{"num_hidden_layers": 11, "hidden_size": 256, "n_experts": 32, "experts_per_token": 2, "d_expert": 192, "d_shared_expert": 0, "hidden_act": "geglu", "moe_layers": [2, 3, 4, 5, 6, 7, 8, 9, 10], "router_score": "sigmoid", "normalize_top_k": true, "routed_scale": 1.41, "balance_loss": 0.0191, "balance_bias": false, "init_std_router": 0.00889, "lr_router": 0.00118, "num_attention_heads": 4, "num_key_value_heads": 4, "head_dim": 64, "vocab_size": 4096, "norm": "rmsnorm", "norm_place": "peri", "norm_eps": 1e-06, "positions": "rope", "rope_theta": 36600.0, "rope_fraction": 1.0, "qk_norm": false, "attn_scale": 0.125, "tie_word_embeddings": true, "parallel_block": false, "extras": ["capped logits"], "init": "normal", "init_std_qkv": 0.0246, "init_std_o": 0.00524, "init_std_up": 0.0246, "init_std_down": 0.00524, "init_out_by_depth": true, "optimizer": "soap_variant", "learning_rate": 0.00416, "beta1": 0.95, "beta2": 0.99, "weight_decay": 0.084, "lr_head": 0.0139, "max_grad_norm": 0.5, "warmup_steps": 200, "schedule": "wsd", "decay_fraction": 0.934, "decay_shape": "pow", "final_lr_fraction": 0.02, "batch_tokens": 65536, "max_seq_len": 256, "doc_mask": true, "train_tokens": 310100000, "max_steps": 4732, "dataset": "wikipedia_en"}
Below are experts of layer 7 (counted from 0) of a mixture-of-experts language model. Rows are named gate (a neuron's input weights, with its number), up (a neuron's input weights, with its number) and show model dimensions 0-255. Each number is 128 + 32 x the weight over its row's rms, rounded and kept within 0 to 255. Numbers have three digits each.
Before each expert's rows: a language model's description of what the expert responds to. This comes from a sample of Wikipedia text that the model never trained on.

# expert 4
What it handles: Mid-word O-syllables. Word-initial or inner pieces with o or ub sounds that continue a word, such as form in formal, op in Kurokopteryx, Oh in Ohio.
gate1:126144141108148161153157164091131167104175125068105156086123076085112095120114168144136116148114171170095105073154147131129121097149156151117120044136129116129120103179119126122167102143094116083160109166140129212078116110164103160122144099152075107177147066103159073110101149162092144155168153134142173100121124209081141091161145137088085148126102118168154123103081124133164129120090082185098142144111142130116155126111188136181118088069127178157106104108143156093107144124056072085114096143096119039150185147187079135138076132155145152133082158128120129089114166102119107109170128146134146177140177201080184114148078087175109133090210132104097106173124046147083131109168089128129046112115140145113113167145115110124152128162159167119096120146150152112139145162150111
up1:149135127128132191113148093146116150119085127134173182128144126128137122203167080174120093134135132096126149140074192201105112134120169079182147148130073132159119093108167170149078098119150085118134113131122073162076138132129157105078117111152057130113129051123147073097138155101155104156134094108184165108101115186146088146138107155108118158114164160100093150126148100147146129107052160146083148119154137121094142115150142123155166164120120177166104165178166133133135164131120097132148176163060115145116173151209143092135121164188145165114056137107112115161081154126146129119189169188106170127130142125122141169055162127103108131184114160132172059146141127137148151099072121105125154074136101105112082152117101138103154090101123234146092122116136117110131087130170033

# expert 6
What it handles: Spaces before numbers. Bare space tokens before years and figures, as in born 1965 or after table pipes, plus century pieces like 201, 199 and en dashes.
gate3:145130116142124130136107119090092123181099130081191123139134126139133194105218117163096128105083097114081140153092142093136098142109116088110138162146115108099143124119129105121118135137125158190125096099070104081144133135127141130137135131162149124153096107090178113183104095119146070089112103146180123123149129133131119128131080116248099157091149097067117139181142053133110168129078094130116131161081076126144152096183154175153139178127104115166126102115174110190082128101159137112115181156197142090122131147148124114148087180134106117132059164170078145157057154130114181082136115104118133160135175121154118138157065124120125141150098162119155124122112163123169124120117152120170140173128133125182185091101172202155104168111165091128188071100155117182179184220094144
up3:145125076138115126147128118208140133025168098134147170118157143105075039085130195101152109197137176144124108145176052158062158113131131132099132137086172149125106144180151140121124098134177122071128136116124136141082125105105140147088127134137112144092172138158121156097127119136100125136089085102103126145112098095130106092138172123069112154074120148085128123093080122135137084172163147117113134131140187148103112141000128085128166107180151162138150129145027150149136157165129092129127088151041142132113143122107122205198163088129123107112138093154137135108141148139120100134104128124108117100183146126116172115126161097132125140157171149155137169159178139159097112169115139143142157105125149133127118168129148039100121110131072106178115111103135093102095123026148125

# expert 5
What it handles: Mid-word pieces, common nouns. Short pieces inside ordinary English nouns right after a first letter, like h-or-se, sub-mar-ine, w-oods, Law-y-ers.
gate2:114108135139111133166149140147090098140112122104103170110107161160132158042131167153157191127134154078117087150145000126157086119103098087107156080149109159172108088155173129094135166090166144167108098151154096115067156115129175118132110122096171161099136099150085081123101110112147123125109114100166165079133157155092152149084119166150130123073101086096173109047110096108137096108132107161147133127136115117183121140132173102164110112142096108129157161115144118146121083146179128160100149137143097114124083156131070192167152081106104103159061101138157172132106121063114143064128061122175189122141131129127095137164128122118156163094122194115141142140116175116138174156135169166208131164106168068131111114106177165140108134132136144160111175122115138132112045060101137
up2:157073100112105123104137131124079173125158122089138120132100130083184145141097144083125117125169119094102197152255123071085143129096147170107096128083134124161073129075108163155169120142100125130116120152096072165149090052110161130135044113145114102192077147145134128110105127158111093155141141122088148171132117111097119101152107137095127111138080132154095175178140114155111091129120124138153158141126137168100126116139074154048106181114083070150135172062138127136131059186112095108184097102131091089112169183050145083163105105180126146138091143082119131175194143101150187146114118135108121096168161160123129172100104059059152180141082111143140124142197110123100102136103126105120086104164117111094152155144156133124096108105121139068143171121107166161141149134138115

# expert 21
What it handles: Clause subject pronouns. Subject pronouns and relatives starting a clause, like he, it, she, who, which, that, followed by a verb such as was or had.
gate1:117143130120145151148058117141142143139068152162135086179172089114099086128129079140125110123151097126167162135151108170063161112123146136198064163076082114146084164114161115096124145120113134113148101137118119107179142183175121087159112150116093164085127152093124149154119101174090085109120145120120108088157124123140143154123146151103151161169128151064113170185145091153117136150148167156095184090090103170189164120126106050118116145127150137130093118134063109126136142166163129188119170168086089105130103185126088146162106174103122073081095139087087115151045102123130111105142155173160111136132081154115115117174149109121180136160081094112159177123133081170099100082092085153133123131096068071107148116077189092174201133165176077209082122142075144124151159100142138
up1:101139149114173142112103097156099107127070197138137150118135131179165134191135104103072100142091144123115155065155154149105157143124118175086147096159066067136090176174069119155100118153112182063113075081170178078149124173126178121187095085114160117165141111095092124202135164088116140156103106129077131180129131122112139120101138108155157087170137099162175097059098122109172091152191147181149138153155132094100130148048105111104124155111096107138151131180197098155068111188144113077081137163141073140110086126107123151103121137133140112190074161081137075128113139097111118118157119142072125121131127131133174118131098125063164158090123129075127149122082096145173113165157146134197180132112112143154125136116086170081101163135142147128080124102095106110112096095177123

# expert 29
What it handles: Concrete common nouns. Everyday nouns and their endings for places, objects and media, such as house, prison, park, court, game, series, Pine, Pass.
gate1:126067128141090106130107143087110175135113123149122107122170134102047059145137116108188089110072060124107121098086095123185128117103154101056126122184169152124176182111087124111147158142145135164071117081087116103154105099047113133091084089178105137112180129146162174118119194130130135156084178107103095076170125119189117163140125160135134133124136102105110111107128125174087126074146062086077110105130170081145143080032081186095150134135147095131110151138129150106063155132139107184174158143163104098117071178102112107161107155149109132106107150103128179120147106085120051137113097106125129121115155113097121119087168139164099148144074126088112091119139151174090156139113100144166185117175145098157165186145103086162136130142115174152162152143093124151180165137167101
up1:158043138120071102096153123148112145164102098163132150121142073096079090156128085140146097130119066130141091080149128099106139120094161111101159139133142141175158188102105100069131094164105152143094099066118128139208134137110100147104081132144117174075117153123112169117130174140143131120098153123102091135142147103182084166118184166172133131165109129129195130120095092203125122103129109078061113099145182104187159101115078153078140130185142077098144136121090116146133075082180111162170176134178076135138080171166130110139102171184119158163198175158120126097165143090129087174094140114123165151116146114118150050092148134169135141182057100133134103126094108159114121154075122153124183140134161108139159161118147103128172151062143154119140139112110076174139192148166149

# expert 20
What it handles: Rare-word pieces, non-Latin bytes. Single letters and short pieces that begin uncommon words or transliterated names, like m, l, r, sh, plus raw bytes of non-Latin scripts.
gate1:113108095123118096060129145082119120128114182150138158115187156192128098129166206071130144093122099162138102131084132149137128061082119092154147129094155124159093154133148146083136116123112224071142171119132154094125137156159149168079131086173129127118154127144136118122104146168185079145081176131137123125192101138140103102105140125134127148123123163110109160170126138064120065073124173140129130076088105103109044076157122035114161160074067114112143112068117124120162150128132157144152097122120124084099174182114123101053112120121157161152175142120085105142107148115110078099124170136077157142125138147071114114133129090089143128160179156103154090151130152053155133167086123139142085076150158108131114170188103163120135145110118141129155169123065156144067141028120132
up1:156144155117158131120150132175149106133162132169178121145141060152188104112134107095129132167144115180087128101127064103158153155157139177099186130172125084073168130142129113087138165170075113096134149157129122120141136056120166089134168174095116139137160097141179124161117162133094152049090182075148138090122098145082150138105117126153112195047112135108123114144081170133129176084157109123083119168149155126102165124126098140104127138122116140162091172159151083175139113123134171118223161135102128138058179155106122198131084140166097140167122136129124072140094146058116108209133189152126091127128144128085090100142117122183149182158110102169104119106110130069106159109139140149100158151097124144119048157133101093101089168187118082113145099088102112133207094101094134

# expert 18
What it handles: Determiners and possessives. Determiners before a noun, mainly the, The, a, his, their, its, and possessive 's, usually after prepositions like of or in.
gate2:126137149114110209152115142199125114144147115115157159111148144125129168135122187066106114176100185118142124187080116099105107125060085146164126081133147155086062110083144124123161156175145109088131113163175118161098100111128077138101092125098096065159175082124121127148176126152188148173130178189140109102146127127085056196211104162124107092179133135155076154095098179083117095122080082206132115103082148153182108081129097088143149097152078146095113160125130087132146122145135118149193120143114163101175156133063139152191142176108102175115158145113148122148163164162102107110110134115138118161122166142131078173096147151110144151096086097144131126149078141134148104086143111098120115187165197127160190176153102098119103158147149090127139123174124127113172133130170153
up2:149179118148096112138162145124083094132167190090147155177110107124151164173135124117092198103135099124067167126111161148090134132129103125111158112138142128084136120072152128122104185199124120053193141134103114128126105050121087081130157182114139175149159132111130083120136114183151140112134149161098161089102095091159130141126176211076156111153158152100031166084144119112139119117192148091111117082156100182129185114128181089128190130109116112143154165161092082172150119160126137094158150115153133144209095144089117123100159173174131118153148124132124081194175104142104151086101179136121105122135104101128121151099170130097100137084088101151123109141082136168126127149106140129120135167115039160145124164120063089073139219170144130115134116154077103143132085090096125

# expert 30
What it handles: Capitalized name initials. Single capital letter starting a proper name, usually a surname or place, as in B|assa, H|ospital, T|akayutpi, after spaces, pipes or commas.
gate2:174126163093112087103162121080098127106078123163120104132154151136143112125159167117091125134170170083116118107113108125149125090132136148065101070185115139187118114143131111162153145057162121092092088128119176144169123121141108122115070089170180172133106122114148149102111172167126184115122127105100061144134119175076133118190167147184152128047090127177065063122109093132134084184169158154118158121098162189154095159100129111184127163126143139157045119138091152083142116080161143100109152082135117138121126162073165052133155128112133084087141118142149151125147134171087162147143086093137155182043130100131142091139154133111151158101114127139117169085105157095159117065148139133125167143095171071139104106173111185128147078122104089148122137114067088075143103195146182
up2:144161114106093160131122128121120074151108149123185142099130147168061121146131123124144090133132112076130098169143074122156086125122166131145138122109155135111139103133144085125151175076137102134105081138119150172113146095166121164103171200095099117115158104118086094102170187122073114103071150092142153140155171059125152158102122174191147159146133124113154092163172164129096118138145078128154102136110116156124167096145193147124162157112114091064131109175133109123143089150214117164132123091124130093133141214155089159069094087135134125142112130125162145169123143166115032120097060134110069147152072106152052100060110163082164185117163133151179107125101088144130090144108099097152087166094098132097174167105092127038132094111186085141154117166120189119142093111160157

# expert 31
What it handles: Year final digits. Last digit of four-digit years after 201, 196 and similar, plus months, places and century that end date or location phrases.
gate4:111151113123112140117135134134120149128169120137086095156124122104146127101101151061118169142133156082108097111116103126112113083170091114125120110123131118105159084130108138148121162118132145123152220113161131195115131101074116127116107120166161117157128098110085068074059181091130146119179105127154125124159143124067114118103235149192178173135104169122129112135091162127115156152081134113086170071130092165091176081110147053142093143100090145102097145118105162116130149170122191154101125131074138139116136128089102089153116137132134064118084152092158153102172070138123158065162161185133146123137121161113079204130146085152134111146191093058073086129104139182083135039139089109131128075091154114144082125114177118109162183132133105161084076134107113109138088060079151
up4:116101151105120145149118176092134146123097111133097091131095136218121117141122110147085105091091059157108153107164156147140175152058166075110172091116097123126100167065148111103156100104114079134153065146132129150176121147087169132099091084089061170126068134166163148139144096168163131137142122136093126114077186123169152143137124122094109118120160116101110189159168091130143128102102082123114072141116149078125114132119110172120153075172134160142148118117189070126165120115143082139186122075162084156128102044197142158123182136128120096169169124149093102166108145099179077119114146178126090099142143092173182082152121105101108116054087168188164160094144089106147110198076103143146148152134139095150161152170098058160105098151131166120134138088152086130093100155141151

# expert 24
What it handles: Surname endings and first names. Closing pieces of personal surnames, often Slavic or foreign (-ić, -ky, -ai, -ott), and common given names like David, James, Robert.
gate1:127104175110111131116087125118148171175120166132110109110096171139139145106110124093163134141097172144127156187186167155127152148110075127131163118152116060134153182098089101182127171206111109105120116175110123055106110097133143141123125137143123108182130114132116159112124071112059148068111104147157111141114131102124106079176082054098055117105117124122204109136134099145148177139058170124132155106155106057172123212153124130101137124120114133169121192138182122141111093168189159050145093094160118160120174109236167113174171114150146073137088080131149089141131112121118156200121138116147135085110184164051105162154174141126110156162134134115083098180174133084119066157150155133154129121157123108173145097145145137079150117127116121134156131097145112128144130119171137
up1:111112165103088135091084144094125128154135152104120100109099180113124137119167150117166168136092149158114107180161149147109127168125079119155130147127114061139164207099100094159142150186119138089083120199118114085161104120115156146133082121153137119183158125137125134096106061128095131063130084115111118129116149093109083053168076064091069080105110132132166116107139100151131174198073147116134132107156127078158124215149122098114157107106103156154114184106161131139119088167183150040127108115126114154102186123209151159188220164142133101144099081121142088136121148126112129179090097075099128134120186168051101125159158150088116174159107135119097099186145145088111049137135110166120165092175113126163127101145142167116171089162130126136145129092109136113148142110146118

# expert 15
What it handles: Vowel-heavy name endings. Final syllable pieces of foreign place and personal names, like Occit|an|ie, Ilyush|in, Oreg|on, Jo|ão, Álvar|o.
gate0:124150123172163045107121138127155136166136130138047104093101116109094105117083138132123062097127128082098113108096170221156106183134150112174102126171172109138138166165190125087129126129163111078130152149130155135133083043091107121156137095074126182177090120162122161101146093156165129137111125085140099189131153107105124069141150195168174165140147174153147170185100129163093127170093118120165133172164126106164160110147096193155142147097166127153077176130111062153150142169169159146109140127122163087125144101159166110110179128160142114140126122122125081123067092136099100133151115115141096127134129160127134184096087152138169190147113136093038116173104154178085122122120065134162100139164125157117175153104158126151168153129084147155158133157086150180081059159108097
up0:094126120128093155096158106135144083045077224128117143091124126122091076142129074101102132128126158133067129131136128126125101102116132117119183146153127112117128111122130144155185133033134079071121101084094178084079063099167120118189113143098140117166116135184124096127209092097132086133091130101131094163134127125154136097096097103144171092150180122164126131154077132149102111158188125107149097106127134149125166108088089135130153092107138159089183162193161065064088155086193177057121084147122131163118086111112118159125153126128119179125150134146114144126114108062138113125109143122139185179069145128081138168169143157110174095157095107105080084153147207187116092114164101136158167134124127152134107110112035108139119164097122097168087120130156145146132104130082107

# expert 1
What it handles: Standalone numbers. Whole numbers and number pieces in tables, coordinates, scores, ordinals and measurements, such as 6 in Chr. 6, 11–0, 20th.
gate4:141126143069085119158110151116101141162186124146160133128125103154149159071161090150083243114164145039147098135139121120221168105153173122122193145144170107066134172152166122121139177191125105051117154093099124136118156099136145153134127101074144122123154174165129164126073167154143131137104185126116104132116122153156106126077110147169098137079149148137147153091169189129139139116121133120114098089068181130166163124123129163136117136174101076139197111170185104183121120106149093097159111124162104097166126080139179127153079170105129129146097107166133130120067156098150128134135117147116115116159120193140145130170200134103119079122109182120126134089137134147116144128063144160089072086106132045164136086122121171059121099152106119154139160092167104133168141103159082
up4:106134049123147155132121123157128132124100116106123096155134171122119096142103153142172051123072122185048154105140148100059090060134125096136103092152122152156157121113091159131143126073117105182100140180108192134098121144141120118135107134119043146138107097081170044152158076109092212068168113098115142075156105104110144123152152141100114100150080123057138090162154113154083091170117111122117185172142090134107136111161158079121178093104175116105090164124059124059155148068131150168118097131149148100085101197118154149125150090105102146120142148159106122154155103127102157134108196129148165120123094059185128175115077145157129170101106075125182119134127118131123110140121146127177165202134088170123143145119128150185104109144136145116106127171112190146159108128113175

# expert 3
What it handles: Latinate word stems. Opening pieces of long Latinate words split across tokens, like pro|secution, comp|ositions, d|ominance, ass|ociation, before suffixes like -ation or -ion.
gate0:120113163116105117103122112152131139117149155121110068149154086072141100105127094129050104129132124185098105142131105102175115198120115151184114157147117140180097179132099130187149115131123141147130108087118097092134160131101153078163114119124124128131101117196124122135108130094108108106166154119090143110189137103141068100048153150118164125133097120124054119148141149096133065131104090075116101165183110123126172207129129111144166159139043120108184089110128151118145158080125186133128140152089082149104159097075090062086084146116174176133142101122072097129105162152168087149138074100157120174106150118097148142168132095168153119114133117100137125105190180135151178152219159215111051071123138160087121132062161145158142137123095117158121095114108142118153168167201134
up0:094172150085152143103130116179168073077099144136113088079183138120137135132146112097125111125105078106122140084139072125142117161169070095134171141127094075138143178115130135156127125099121157112130144111160087128172114084134136134091141165166081153149139105085118152166172125140074143102132114164134159102093183150110089085113185189120129101132092099054090157173148119134159169131131159162097124140062096080127104090100153111137090157161157161183188187121113115169137184149144086136126165196107171199179161119096169162127146110095066136142079108086096109108117085134166162143145139116163120101154028167126113122113164119156154161070165087101108123145112190183153095196134127185161138148093170115154162126126098105110068129083131140074119108131112159179139093081150106

# expert 13
What it handles: Capitalized name starts. First pieces of capitalized proper names and title words, such as Bar in Barnes, Columb, New, United, John.
gate1:154111132087199048141201165170176137119137099122113117132193121141193055092141154179172131142122138160090115113214159137171138186115105116147132116189091204180131097109144105151140132157191174149158157055105096098130160108134128128102085167147130138144129109114141124148126145156176118127111141124115079120099113111100082077100168148118164166154120161141170055087154141154115162067144101115150185151145124128114102105153096181119135184180121138128114118148175163167135162100083147127113132093112139122152083157173104223118124071114127113125111133169122136133133077166146087218141155096140147108102111164153144170126171148144085106066159101131154132140087134165141195135130183130111128079139144150097122128162134099157099078107129104115048133082143137105153148084116142
up1:136174139167084159175140104120075180114177120124159090156110096078137191175118102174129095143123103139156130148099095118189184074099122156153141171108137122083134085147089194093207126125061064104062072163149069103193182108066122077170144112060122109097123127121139136118124152096151151125117121098133175103105192141108130188113123047084099129108129120133119119153105127131117109205160149098126086135088102105142110132059110100137107125123112116103102134129064106135092108120082125082116162117070165081115097146101154152128162168098149156100163099132101175108144175156097136113133102129157096161134130148135119137129128087074147126099094106139093159199160125128109121138095119107122161156149129174119141076172076149107144154119034118158168101126123139191124121202128122

# expert 17
What it handles: List and infobox markup. Line-initial dashes, table pipes, colons and field labels in infoboxes and lists, such as Kingdom, Location, Coordinates, Preceded by.
gate3:196134120081134152123136157146060142080123130128162158103090114101108103125112116069095087124135092168086123124133076107117117119150138176152186109053117097079123113127122124206092122094095123089111141114157136155098113148154132054107047183174127182143154097072080088149110160112130171127180125136094116156180110202093143123104124135111152070132147193121077152091055131203136127152135100185100130123117157125114094109171074155120122064093138093127169141144158087068065156145095130065122131100163130125101144095145139115151159134139088142171181125073134183137147103094172148105103104160104083122105058121120173116081108043130124095078140154126093105139142140114114123160092097127169108112124122110081117139074114156116125124140126148125103188101082081171140152172136137
up3:098146133152136160116105118089132115117139064155103087109141151079103098048100110121152128209151075132140072064141165148119149165100092129123092077158156129217092198124079100069119089130138100140205052128077125089156108109137169188131132162109146078169092163127150121111083129128121141140158142117136156183103124134163167154099089109096133092116126197110170139076142088150145111105149098139117129083125159122077145124103128123076145133084103098080082101114048096081138192142135136130153134162096130141168123123141107171157121145042161167169148059178142153140110099140161082164163114182117117125110131136069178109118101180131123140086162115128073155093132142108179112115077114134166147066145122105127110133090148129150154124116189143137181166164091125099136106107147154

# expert 10
What it handles: Table cell separators. Pipe separators between cells inside wiki tables, plus semicolons and some verbs after pronouns, such as his, has, stated.
gate4:152037128138110124107057107131136114151106118123118115082116180093096131111214103096120084095154124108122150108122132156102138139100069146123149103137083089154147142075117097110139103136124156117062128094200171166129107115167137143068046116076139185166172069178089087165177146115154090116181157077126144147173096147101110116050138148153134071141174085161107161111125158115092088143162072108111145114140120027136097151098103143131134114135144141100132160138129118176104123100105175134146123091164121123169119148128163086160136162082192103086090129086144165109185089097120123092069078135127153125161111118159135155097125147174143169099131177136104089127108161157176149103124109133137205140091099118169072140141134159085186135108096125119115176140064090168133110123152167
up4:109183119078144094107084127160117204180114101109131141187133175136109151063116069136087122140134173126107098072101204126145115137114156097113133141167135142087114122136146161140080152095108089123075162141159142116105081132142157092175170178087135103110074163095071116171109156102082142136133184089146121159080121104108058130184116109129125170110122161155168133183106171088116163129079154107140171101079116169135116135125127126129121170190148127168145119042100101168124129072146126107134154091096145091128159128190131126093166154136140110153144070096180163072137187106119127116179119086113138106079093168119218117191094169123159048160084113109156124113154156159122095085059126109118154126157088129112145124161134070186164125148126121123122142147103084089138134142093107

# expert 11
What it handles: Institutional and national adjectives. Words and suffixes naming nationalities or institutions, such as University, National, American, State, Legislative, Provincial, Estonian.
gate0:079091119080144101152116172135114067139106149063160131160123129180129126144139155134133042168112100151148081091109135112133157195144144126092089103116078065141099191100073113149067124100167139116110220157106120205110126071141074060071066163139130136105094156130084090087110084158066045163173093113104112195115138111186092107180113125115163138153080155093136139168145119111127143132071115142054145144095153152130102083091127089109162147135150084167077138071091148145078109078054077122109126100157137168136135081161124092100097143163156172128117100190159164152135153139117137099127154146091168136161119105067158125108117127133133129133145129146114133093122141120124103099112134098119115090154172138159123146125107136160091135093146091138094124185139141164157151102154122
up0:145106113100117142087118171138138082188126106098079122124179138062183121140119146086059130110094103077106136181076116180134125078122132144153141118139175122145163147107110110091118155135140147141097161109114169121168159167130191133186129124155129100088188130126135198144129125161146132086045150178063143115099098139100096122093136108098139094113076078072126170110146163139153080152169159197120101108109127115083117161161164138153162084122126102151151119174171158144109135129152087201109118122138094079141120110071099126111173154079083112104138108088122142060141127158152149074116173118092126096158125130095112054099126145135112135155154065127066093205196095147135117119093088173124183136102107128100202135079094155092105104117105133177138200131110130108100145104154178